Weights of a small mixture-of-experts language model, trained from scratch on English Wikipedia: a softmax router, 376M tokens.
Below are experts of layer 9 (counted from 0) of a mixture-of-experts language model. Rows are named router (the router's row for the expert) and show model dimensions 128-255. Each number is 128 + 32 x the weight over its row's rms, rounded and kept within 0 to 255. Numbers have three digits each.
After each expert's rows: "comes before" lists some tokens at least twice as common just after its tokens as in all text. This comes from a sample of Wikipedia text that the model never trained on. Tokens count by the router's weight.

# expert 71
router:156084092048097092118133202099114097094160151103144135146133166124103190090123119093111205182156126143159133101156153121101187108079157183169127131109134099096125075126118170154162129156119112104093088163113148136149154117166158075110086129143075173104136043141057153097088040081167149122131158090215111128203168118081117138105184149166182130147075150107121149093145160145157109091141
comes before: " was", " a", " also", " is", " been", " served"

# expert 44
router:166141149143083140152139092164142176089147144082129111076136124149063116096112135118130158166121143126133162156113132172112119148197122139103180110090161139113126206080121146117181186145151140122142139164137145140125104116142101097150124108105097096226055092064136122097147148106080185120108149157120133093080125135109104125115097127071152095155098118128165070168190115189109155112170
comes before: " and", " but", " which", " with", " where", " including"

# expert 127
router:196113109132200090162151133089122140140157139113133135067115136158134109103092134171057115137138107154141102126189155132072091138190140155110148148190148127130168094115097189155098140119127076126152149194090118187117159188091129109150195108149112127130085161104110101145173129153129157124141074098152092192157138114134131157137088167130136107158173117133100168160118066105103092094096
comes before: " |", ";", "'", "/", "N", " Kingdom"

# expert 48
router:129153122108122144105146054160135132094154095146129118175182124150168138112100150080073134123160157146111099132101069119120156092100112144093168118096160095098119113186106158182039096093116169126134188093144148168109051156171100146107124129101144197097085131148088136135146090042129137190081135131106114138139132105190126106104203127140118104082075124109150138152098139169151110232148
comes before: "\n", " ", "-", "us", " —", " 0"

# expert 75
router:111058124120138106077102166173162178097076114078119098092101140153167197124143143149107133134058125097142125180184139178124093139189153087126125176060159172154189074132111141140120099146111128110076141106157142092150152157104114139147083112135095124138153137054124088122122156090115164101129178097173078196106104137119101103150090086140117085142131136157097152120190108125141139116171
comes before: ",", ".", "'", " and", " States", " War"

# expert 126
router:122089124113133193167172163111133115086170060120117164158128067137105137139112156073064135116153094070082158110121121138135099133107093123142164144132108149093086089162163153137125074134105164151119123161095146134137106091116078137043193115127089109194171140161117124063152134159098090139123167139143112094138127125177063156148141118133150107113154144118108061108106157139140135205154
comes before: " |", "-", ")", " \"", "99", "present"

# expert 19
router:134144071130176128099129176066144100140110121132115118137119137176174088181115109118106106119143110119158141107151110142093152109092094138155162107125080179071082165176114176135091161078102107084183086122096080117160142137107162117172131079182165166100139154156189175151116138155086139178126084131105123117112223128155111145083119191164131131103147190165123065118111112130108106093136
comes before: ":", " name", "ed", " information", "):", "hylum"

# expert 103
router:164109099166063130161084126146127108106080085129098094128111089129096106099160098115175101070130114150180142105111105161128105111099163156168107149062084149078087114169151168142148151096088139172100133071178125128111142123142143133165127099168109101088129132124120113143174161161132119143129090199116109102134133158145151144145155095060106159084134163160174194106123197133119201127082
comes before: "\n", " |", " (", " is", " and", " –"

# expert 98
router:115110160239144127151124159124114143085083118129110063117092141142123149137119175131132147093134099072123141156155160127127144092118147152178104147072193086134127179140110122095085096101104107158065128086140183119137131061163105139108122120169125113097114141145143134133086142100136137115168182143117164159123125107143139130153184094152107150197095089107142147069133098178110130132112
comes before: "s", " de", " (", "t", "n", " RC"

# expert 22
router:081126120121099158152127116100101095115140124102104147094107129132076164131146140098167173150130139105149144162113176165114082120104118156170161151086188071149117215139109114111143169092103129135100157126063109091107115151086170068096075116160095176091125056216102166132145148122131112131144174124153125138147127049051139130170146171107057153212124123073128113130120156088124143129128
comes before: " a", " the", " an", " American", " born", " also"

# expert 118
router:165106138082112125170105152145157081115137128146081117105148102130049190095117168155135101171167097153127155138135123139124171120125141194159144053103045115084090165149131173187106177141082168167139158112118142149170109069113085160144069142181131154106157132193104113177141113184102154142076070125120109155170143063168170063137170127153079087109104115111115147156101131120121150128118
comes before: " was", " is", " had", " has", " in", " were"

# expert 12
router:079187103128071136138104135165175128069071134165111143114122185142188126178121134126147071082092147133118201132130162094126147104130157161077138189167175147131111158163164058151101123097104111124096157107132109143081150169139109108074142096212125095122106112111137199104188110079157184147092094109107104209133160123147108160102153119130132104104149072148160103153148130063199186112166
comes before: "\n", " ", " 0", " Candidate", " —", " 1"

# expert 58
router:122098166163102102129075115106146129139117110090184163164067154152138068085143154163114147132101126111082104194127163122159105067101127167092141070144091199175151083133112157085123068185112169166108079141106098167142096125115157101142135181118121149086096132152153121089133060140168167083122183100165129135153172151108166112131182132125193086120098130139067181121100085082139155137059
comes before: " of", " and", " in", ",", " School", " at"

# expert 0
router:130101146148143102170192154089165132100211133152146135103150118124188160118129139114137081091123116120104155160123190109081144153153138150139101140159123163096125165095107095117146165178111119136137156133086148175111165162080095147115185111172122166072206146080169103135154140142126128104106129143100054145144143126093158155145108162080070140147201129076122172106140166190108145087107
comes before: " |", ";", "3", "2", "1", "4"

# expert 3
router:156155133113127101135123064152129136151085101071142142090054164127086123123141165157121166133148092146139055061136107067103162091135053056069130046157141143125133080164113153105139098117123143128131183068122101115123135121143155117157085170009124144155132167066178165046150128098127143135109150135120202056166134112171176147145175134121182109177156154187146126166172117124177164164118
comes before: "\n", "-", "The", "==", "In", "American"

# expert 30
router:093165142133113154121093161087127114156078109071066153112161140158094079153066141101109157123133166121184072118160157106154162161115098135155122131108127127095100144169185120106182127131090129113087117123206104142137170162105115192149170106133098147139141097164112178140145151135117088143109124107100118151092125174139070197115110088166163151155109077181155112193168146151076171104124
comes before: " |", ",", ";", "'", " (", "\""

# expert 24
router:182105145158152141144141148177115116142113148112131146166125076161084152136191116093121098087119114089088110109139146096098088165173166145120121149097090157068087092170113138141159111147089145178180133106144130121109136109132115122114147171114103150122107148080112134134121088146070070140143099088145160122085099168107064043183125128123110140109137152130103140159117150159070198104126
comes before: " m", " |", " km", "th", " ft", " mi"

# expert 116
router:139142122100085125083113105088099098124143135161122183126152121141139094144163097120116075087157115100130164088067131179114157122110146130103176164167144107095081133074108065099109065088109129118103115109096115143171105156142114174148146147078111117142087118169091110122080140092070098164076176131153059145100163087137168162129127145125154086140161125156154121081153121095149196182095
comes before: ".", "y", "'", "/", "ix", "ick"

# expert 52
router:086092177157153156117147151170120170096171156097092084101151070148136116185187153155138131142137107195135132115154088109165118146112092163119140145129088114195112115098163096103202171113145117131132149140099104064160115103145110109140105175070096095203159129142139123134064132105100205126134074136053122159161141111102113133130076147110131143129102131123151138114144110131089129111122
comes before: " the", " a", " his", " John", " her", " an"

# expert 90
router:159128187100152137075125072114126119183136133115116108128108154138164174104158110083136133184140117195139131159173085164089140160141089175121114116088055155137175140113115111111198153114163089138151119156150117113107109105097143116144103093123118125172116128112167155130095116117053106075118118117123122107150136075110129156099079119118069134130138134178115153110134130099129103117167
comes before: " the", " a", " his", " their", " this", " an"

# expert 43
router:172109170120144085171152079175141160155072142181202073059148167147142110089086148114137153113098147083126136161112138125128112142099130106181133187103064167082161098140089153140144095080170151083093128122122104108181098121134150131145123114116137102124117120195137019141114149161115107132064072136139128095090039158047124118161162149148146105139157124134149134095174164142132121082132
comes before: ".", " of", ",", " were", " and", " are"

# expert 121
router:174099138145054128136112044110119069172161163188078076119092139161153141110109133108121133095170159155147093069135109142095113139057121137145165109118121106159136087188105159114109110135123129178136189121081113135126154142108069175094146131148088217164128153177084146159149095150085074063080152099105106177162146190098158107155090150159140127108115126105111111142064144089125108139171
comes before: " |", ";", "th", "'", "st", "nd"

# expert 50
router:142119154109118122168155163156133070101203178081140124132175128152082174159088107165137170237169140187155159134146042147113152150114162143124133096159133147104101085119181123125134167096105121158112079120080116105101126107113120051147061170171082123148134100096095098108144168138107172115098168155137094104189084092108105175096154122088114107086128130108143091181180135159161119092142
comes before: " he", " the", ",", " it", " she", " they"

# expert 11
router:156134144145106118116104145102109151148062112167104134199126144154114123108130144120150153114095161098071158170107125156170087142117134062082147051174082198164149123162155122167084082161156130131143091108116064127112097163115156126137136145068179098121129142125122087111142159128114116114145114123108175145131091179145166115138187110082114101117150114109035135167129118090151165105131
comes before: "s", " of", ".", " and", ",", " in"

# expert 40
router:163126169136105128143148142133136111168146148094166145121152091134110167183083099175106165174135077130155144176100105141144149131107129122118084090120117131118129048074074139150109130097222097132121085184108161113098146045141155107155108207122118075123123077077153117191099161162110146124099153104136147104099115120119148120059189093091107135061116136141157117132139089147083101111110
comes before: "\n", " The", " In", " He", " It", " This"

# expert 36
router:152135111139215151102085096076083120117144111136094190244139152191092098174125101103152108109192104094104164156101104087148151127133062119156131085145138159119111107154128084144119140140158135105140153089178178141061131117142082108118190112073150117110104179128106132198160142139105151105138097107092101166184126144146150159121104096156177142178107109133123054158164070097141131135106
comes before: "ing", "ed", "s", "ion", "er", "ers"

# expert 60
router:081139125165151134155132175165123162131022083169118106118111136123091097114103129182140114137140068101168129211145135157155157105159117108073109090137127132095162104120131145179117135152098194133065097135143070118125134135152130142103154153073157196142170132151179100158129108128150089092175104131076114157137104135137113119133147127144081158143091112187085141191139128096140183089119
comes before: ",", "\"", "s", " (", ".", " and"

# expert 35
router:111096076112138089174167140087235084192185125160113143190101110146106078147161139128120111136141109100142065137182132101133185171082143131090134163115146121124096120124074132174102167116130119160097144154122074175145180181071106103188118148136086085124172130190092126157096180117145142101106125104126121095142130120120143032091112116107093160123150125148133073138103107125145101175128
comes before: " |", ";", " -", "---|---|---|---|", " /", "Following"

# expert 78
router:122134116080162096099079124093116120154103153129084088192175091103084127095095118166153107139114130143158155207118085120156107110251143059120131026096101188085145107140114167121110112160112172146127124131157103071141096130162104117134131158137177155155133152153171139150140141154142140121099093112128143123136119161164128096084141076155120128102158136151100147165123130094159105136123
comes before: ".", " of", ",", "s", " and", " was"

# expert 34
router:183155142118094096167136132142172136065127095125108153082197177133101110092107141173088106141091154134097117151110158189135114082156142175152145119113128189073196151108153155155104132155104132120089095066121164126143108213086121153078115094171112189055117139089140126154142125148121146150149119131142109140156070085102079081138106128128108146071081124206150165098120119142181178147151
comes before: ",", ".", " in", " and", " (", " of"

# expert 69
router:143125164150164126166160148124165098176170116170167140092121127110077142139150126132096167137105099109209158105129134173122161142115108125123107165184138154113148101052082145067140165079175093111092111131103104109126150126101142140172151134137131100074084062196185108127186166131179125120126119089104117124178207198101129158070160131092091143091101107191151098125100096150122171197095
comes before: "\n", " The", " He", " In", " It", " She"

# expert 17
router:141067197186095161141166147119159212177119144145172118065148143145120087183142124146106125129166128092120135055157172097153145109093170139172166161130088083112097146128133085137130134071138143097141150133105111122121137105079127111104103156144106160164150142109082096133095111133143099135137151153133146132083129096096181108122133077130128133143105140089133113086123178151146113110155
comes before: " the", " a", " well", " an", " \"", " part"

# expert 97
router:134133174132195173116168142147132195108175131083148144144162076135162069173184105126192116160097172192109108119156091062132143154169140111154079138143095181159156087102106066143143105124201104127159110115154122054126138097113089049100056207107100082164095157138135085144077125137081127111088096111165124109083094121122149121069093159094140133138191113121129126140214136163115103141163
comes before: " the", " a", " his", " their", " its", " this"

# expert 46
router:127124141143118130138102150115098116138131136111100158107149079154150111177101151131154192137197182174111182194192098124151100102217098070138157099097104154142148090108157149115124123086118104129118102177157110111197076159186117173127177131074148092148137115131130075123117103106144202166115065124084159153108156139123145140123166097145084125114108113187122119108088113105149104099146
comes before: " of", "s", ",", ".", " and", " for"

# expert 33
router:095111116169200159166222091055143132139083126065156161129091142102042159081149134120117137149119104133082076133106151105144126182100147119142149129154185120090106130121099135111179144144118129120179152096155131155086154155143088106103160132164158149112207137073139144075134138069126158131105121169110116111124133082122078109109138135163083144091179161181095110093182112127145102149140
comes before: "|", "-", "=", "==", "===", "|---|---|"

# expert 95
router:159144084092172111159092121205143073170124166161141129071103131174175041098153138088125156069157131072147138097146117151117176055156111144113138149107144125158099103124103152119116135118106143194133169151116130118135144108083187147159157138163091093087115102101083134138114107106119111152147101136102081169095089103179101113127148091172183095080159163124143149102074119109132099119079
comes before: " |", "s", " -", " States", "whose", "th"

# expert 66
router:104113132183097135148140099090126137154114114104144162230080140201152183118150122105123137149143152104122088114127152104188120127162079126105114155182143089110184147220165113173152138083130142118165129174086153110103135135103047103165136104087127113130094161150138135079119186100149108066128117153176135120105114141133167178131151103104119108105159116176157061147171152174109148123116
comes before: " 0", "\n", " 1", " 2", " ", " 3"

# expert 104
router:138144143159109079141089089122087137105106094165071178166171144149136135079103173120131111088140152181179106123171139124141090091129119082050191058151124111157116127169152170146124070083134192134146141144132106141195098124163149122154124111043132159130142137156112134132163123155174088087073107142103104120144130232136120110141200132100178129143137097091130093167115147098124114117123
comes before: " of", "s", " in", " to", " and", " for"

# expert 13
router:123159149118159095166144124102088173176145141146135135108070161117133132127153081094100111125120176159203119153100190119094119162162133140155117153126078109131137131177193162135095095156134079098170133191128069144116150165136094170155168120096111144118102105155080146166106118148098122095165129151146097114134068128161143175175127114124097114102163122078092117139136121140090101103124
comes before: " |", " to", "_", ";", ">", " from"

# expert 86
router:077098129137170116153131150132158113120068141146076101096095093087079151158137114138146167130114086118190156100128114151127132139140092162186154134113139180088125171101055168180111131198102159152067156119134106077194209153116151152141084182127123199150104128116192153108114162136079152110155124175086074133151158075055119117154079128159081158133086084090114141161082130079139084166094
comes before: " |", " (", ";", "'", " /", " –"

# expert 1
router:171188114173103146161127117104120131108097112162093087114108135158092063119113070120110148079085182117116128096103140090143134084111110077184108122146147193101110079122105161132064083131126119142125118146171162144133145146098113127140132126139052162103144172097176152161176146128139106098196098110122144140166164209177187099140124134153135138077181121155082176153110161110130133115176
comes before: " |", ",", ")", " (", ";", "\""

# expert 25
router:088103146180109083106172137126155154067082167150129205130140110130122152082123109154141155140180147093137152113120165163090108108150111155072130173117129180149073141154133125183152110170112129144101124181097106175104116160122156166157124109123131116200180144115086187127109100141117170065093110110096167061147159119150141156082168098151137091192134144156114129067099111066133122101065
comes before: " as", " in", " on", " for", " by", " of"

# expert 77
router:135112150080068158081147127205143094184156211114172162119158131147102123120166138087142130114163057109149141158169098045171155107167147086133105145112117102118117086143115150119169089106127089111141084115097161126111146062090153149100174131126129083140144115079131145124145094146090174150107116111155156140103146115148146085129135160088168111120163164143050141142187126148097110126121
comes before: "==", "The", "\n", "In", "===", "On"

# expert 37
router:168141137146169085150113138124149127172137067132101118110106141110065082111145146126113082170167145163118136093147139126167159169081054140109142165090136142108086032176144195095108139101089108162070100125173065106178134104090100128179119127168112137113075137127087141178187170145157104152104143158114137107137132110100094156128067097133138154144130114159147109088151150150172175171181
comes before: "\n", ")", ".", ",", " |", " ("

# expert 62
router:097122102154080127142145119073158081167123151131096129131078138107108154111108129166103129113096133119121209190161198160101116171094091160145136143062123101168115141106086117175128136166080104151095144113157155192110136119102157082136186092137116118100134184111091181178176166141103075128163150131082095127128123061139143208155193120156097118117185149105112159134111120076180112119116
comes before: " |", " election", " for", " Party", " in", " votes"

# expert 82
router:159166146098145108137113117087127116168158125092089120107086123156128085115088087102096124129106215146184128147115124125127066107102078186164097088161151142131120104169139151099098178109130171102143119166081116104128148169137116107181114103152100103147102156173147164150179127194148118140127095159108109116147081144124182140107143211072084100163172099164106185201116152101150125112188
comes before: " |", ")", ",", ";", " (", " is"

# expert 47
router:123151129095167086127113163097151163127113174106104089136101128129103110088090132131130143158112155121182102160096118110129144100158093159148090104160145130118142086096133150147097157137137157127121158142151116134134108121138134084160182087157119144123149098135122112144121124129170131126153102164156116142142127061150168140132111165121159081111126104133103159156142105123138202122163
comes before: " (", ",", " is", "'", " was", " ="

# expert 76
router:153148152152123150139123104116129111182153144114139190097156108131146086136129125076093122121135119172146092095168109115143130156088145178123109081148156097155130064099123103078094090053181117034168118134081099104146184150108098111171110126156188108113107161125115102203144088150141139126126077206108101155151115076145179171102096157082116108150184125118099193155172155135106097116139
comes before: "|", " the", "-", " a", " this", "    "

# expert 72
router:212133125173142046123170119115110126174116099117153138094148157117174178143120162085029155134138138093109135113146163133190112081128094152073145121124135088066125183100051164088157090088050091192125122089128106084110150114108132114167157138155191117132106181118082138122132123191160158129104117145128183158102176118138098206142145124091094117103131149147140148137128166074100106148106
comes before: ".", ",", " of", " in", " and", "|"

# expert 109
router:058102096091130169179160117106101081105145192165122175098160183111185156146125154114088135079195049089132162112104120161077178149079147115181175092138081127121107104092185109117163175164103112214118171153168115123094151074130084169132145086137105090113135082157100130109100131129145159115149168128086145133118165136125106146105141125106137151117108071155087097181157123136152144093101
comes before: " ", "---|---|---|---|", " Total", " 1", " 4", " 6"

# expert 110
router:171141097171094098090114113116125150100170093183184080145101187134178072095109117117111124089088172127148198107139092130136138142104150047142145158129152084163132168139121128096182190175094108113093145082141098185154154101069097114159164089094110104125114167132086108105136079123146113120113135031157135134184108116162107115134102146184158117143169139083079112112104117187144148138099
comes before: "==", " ==", "===", " ===", " also", "s"

# expert 79
router:137132074116134092148119199074133124076124107125102138094103090160139170131102132158143102131094056096164136170130116177112109143131127167159100162129145163095107096115105172124120026111083206130130143131153158132171159143067088111111130134149151189156072161103087084155121170139131098113194140091155128119127132106149108101112087132116145082132094111110137114167092143104141163092103
comes before: ",", ".", " (", "'", " and", " was"

# expert 115
router:150168139065143180104081077150088123167103041149111144116121124115112132142101133102182163100199110144154165106113130122108115091151097118083142144141128105089126162144124153075141155130153146139143091113107130141121076152140087126161147139056049124075157126104133095147134137144141133092118116084087134142119144163167208073119195119141115144135145174095158106168061105078140089102132
comes before: " of", "ed", "ing", " in", " for", " to"

# expert 38
router:171093118173155140134190160141171120141135089111095130154081096105161132098130129152132130133147136177149096082118102123158143146105163148131148133116132152097177144102126172127104172118074082117091148143131136115106129185068094161168104103135112217183112146113131190080095111121157103125143136147139153118114079144128116123167122100117084100094103153143119077097115116154126139158123
comes before: " |", "\n", ")", " (", " /", ";"

# expert 8
router:136122110117137167078098148109167132123161092151084152098147141095134137114145117111107121078096085122084081183145109109173161115109116133163143039058074092080116101111168119133140139125085133153109135126107133115099134158208077157121130107062117127110107116120128202128148163109104165060097152189143130121096145057137157153152122093120152124112165113125146188132126179160166148136077
comes before: "-", "|", "\n", "N", "W", "E"

# expert 28
router:127109103128092097157134163111161117131194122176110127119116104097118085135123179104104110117156161113127135114166158045102118170051071121136135150187141124101093105129147097090126166088120128129151123134120082117133109103170137134139192063122108106103136136127102124145130068131116106103077110055150070176107186157069154123167131119164145123109185150142173175144097107179127140182098
comes before: ")", "),", "|", ");", "):", "ambigu"

# expert 18
router:127170098084116123166100086114131118169209105101122069221172088144121146101095140132086111173143104187123132076124114143082110128160114146151105134106104117121134086167099092173143048186178144099108062140112146089185166140128114142134141133089129116087179112146153166137059150145032080126100136105144145084152100070127102139079124094188101188080133139086123169110132113063134074081127
comes before: " to", " that", " the", " a", " not", "s"

# expert 29
router:112078155149137119052125150103149151071082115128111102145073199098155160144119114161149103106118144157125122130207150156151152096168114141165123140132148127138151137070162132151110170186160119098146125129118120099134124171129175150166132128130159192092171088168161164181191086122131157076188141151093100149147115150093144124131114111100101175124121081093092126154131121114118135183125
comes before: " |", " University", " City", " State", "'", " Angeles"

# expert 5
router:123102170149149117110082105160124119176123101127137102109091161125117084106164148153159157154145161139118112055115136142159128138077109106111103120163113118112168100182113135032155180105155104146096164149136103121199063164106139109181161131119085141164118134136113124090084162116179102130157154093155106156116183143108112120154153187131201132173068132130173113132052121148176183099142
comes before: "\n", "born", " in", " player", "==", " footballer"

# expert 55
router:111103070191127122169118113125125069133082122121179178157107111135150155165167118106085160113136098116132063121095173151046137139134148076138127089131149103151142197124106146157135161124091086132142084173132148155104089188084164155117202090129082133164112143155118160185145178100130084127117141144107135165075165134131150108138161105206169067116113104123141164171144176110100146111185
comes before: " |", "s", "-", "age", "aged", "born"

# expert 92
router:104177102096078090141103121142202106121134116168118098113162061120136142189155099111155103161167131123118181101163121129116093079100135156139107138078123103192121105120140104192060150088105164145075107138119109107104130086202117141148118118132101148109151127167193115134121097110175137157144153181133142107101121146089159119120099196109178151163185197151099122174080145141122078088122
comes before: " ", " 1", " 2", " 0", " 3", " 4"

# expert 124
router:117157124093062189191117116173126169133133117159168134093133102133066081095108149136122153143155103153124157137118102184148060117087098168131165065115150158071090155112133115156183138127126145101101108136106145111141063133143070152157097176135133101107105139059144109124179157069123196102089177108136119057120152101138104145118120133108103111111078154145143152121170121161117178090183
comes before: " and", " which", " who", " but", " a", " including"

# expert 81
router:104118080078146081072150165074171177145127111076109127147137101091132177134077152178161146096109044074106178176185101104146118107170133085184093107148119161101154118086211194144142151144119135152088127115187109086170123083083134105099088144179141188154167151112091126143123193165136152195181104128116134127130111155119149136086119149155154182120073091074150150120149113158115099145157
comes before: ",", " (", "'", " and", "e", " was"

# expert 41
router:156114114114101136157157181000138101130117099137086090094094131075101118118122149146085122151117147134176145111149133160152171123113146059160133145128120168141135208098077130098098124117104124188144118180115157136117183061106107112158105152123172108107142186148136135143110100134123108123101103145146075149139124192067101120144116128163105116101175171119149174135159178119150135108129
comes before: " |", ":", " votes", " hold", " -", "=="

# expert 10
router:158064168087149144103113150153095127113130177134079085158136126161157073195111169110114079181102097197084118123039091207110180145112091133085141118123109114108151207109128078127146129098134080140088159102107108100141123162133138103101164114149148096153107113149115098136107172148116128103092090061159121122072127096125147102123071160128113145173124177203121085062121165132146191142163
comes before: " the", " his", " a", " this", " their", " its"

# expert 23
router:110101072156179167163073128173123113186102107180151098110074096162132097102128111151067077174122128079121158142065162125111082135074119155143121145152056186104153196138095164138099168086162083139127096126117133126090199134112077135141166127112144120125073132044154149119088124128145096176115149134078109038112077147188117121178159173137095163123196122152143110129081123104168127119146
comes before: " by", " to", " in", " as", " on", " for"

# expert 122
router:164118129177077061175150136170135115155159079070130148120108099139148163085114121185177166112138104159139185094133090144113057140144105089087123140078139194102139140097119138156156097128092102100093111119145145170087165118158151140191121119169113139115153140067092149082142165133093083104168094145092110136096086120152123120177089080133159134132131155124087146155157143132124124131085
comes before: " |", " to", ",", "–19", ".", " season"

# expert 45
router:139163100187122150150133120154097143076166118141090114142146124181152147080177113110124137140188126171082120118106111129101136163117135091128099161183059147138126137140096066180200064105146129096108104119165110135101171155129124095080058122066124063114133143178122128100087133138124124040082107099192092103156115127156136162098121120145106183111124129092113139155158086143084072115118
comes before: " the", " a", " to", " his", " him", " their"

# expert 88
router:167132097011134099155106130156129151078128110134099092083123130128147115147130133135123132140152129132117127136156090154076107084176135147122135119094131116159106175147057115159059104129096129093164166124153076148124105161108151126101144131145132172079137098099156119174115128169131075113180134122151087165118176144118204104162091105124136097111117185141080158084094142098165160170082
comes before: ".", ",", "s", " School", " States", " ("

# expert 123
router:123129121145129133173169117126126144116155112176166170070105113131106142097125123175132130161141082052097126101083186142090164153115094086112150156101148125131075153107122181122061136111116180155141155135160089150110128191154094105139060083108143198097099151122167132141111134180128137135136097197136149150159152185156151077124099128161033115092128161190125180117165137108111163111096
comes before: ".", "\n", ";", " (", "&", "yl"

# expert 57
router:132134112081101116082109090142179173099120141091158157126107172157160202147150161072128095138096104138149145117098139128153097077125073186116144118137092116142075090136158103130094092105093162136080130099135095113130151112121157170135170119104096197135137102152109178152121144140100178184148058144100177072074091093129094158104154169114101142203094155142170137179093145173155091139148
comes before: "\n", " ", "-", " Votes", " 1", " 3"

# expert 16
router:129146189195128072119145165114084069190145167122063154149206110120192126122116147084123139112108149141057090138142146152127154124131121120150140104158090179167131143151189079076089132195112097135134077111147100113071139115117098167146109091087187157114068116191124155157157155105154109130121088107146135091138092133126171151120109118102057137124137097109161159071088076153159071123111
comes before: " of", " to", "ing", ".", " in", " with"

# expert 120
router:153116068119138134104101110127073084106134103155095142081103141156103104139102143107108147190115151124126199119138138098088124137093197175101113157178142155134133060143132096147147142112103079137141107151173144115123120127052106130160159090166100109136154164131151154098158149120121129152171112119096139074129105139068188125194072143131145107114136138115155156178148155136139102054157
comes before: ",", " and", "ing", " medalist", " York", " by"

# expert 94
router:180130120094104131152140071126084154157167136096119135097113136132102136139126085135120131161113176136188181112113173155136123134095101188099156105109169058139151133151159163101095131084171208078182146135097110133110116126128165137121097134174085086118097161111091153201166103136134133165124150181104122149158136074095140138159113123109196093137150130091110126156102163115100094115215
comes before: "\n", " ", " 1", " 0", " 4", " 2"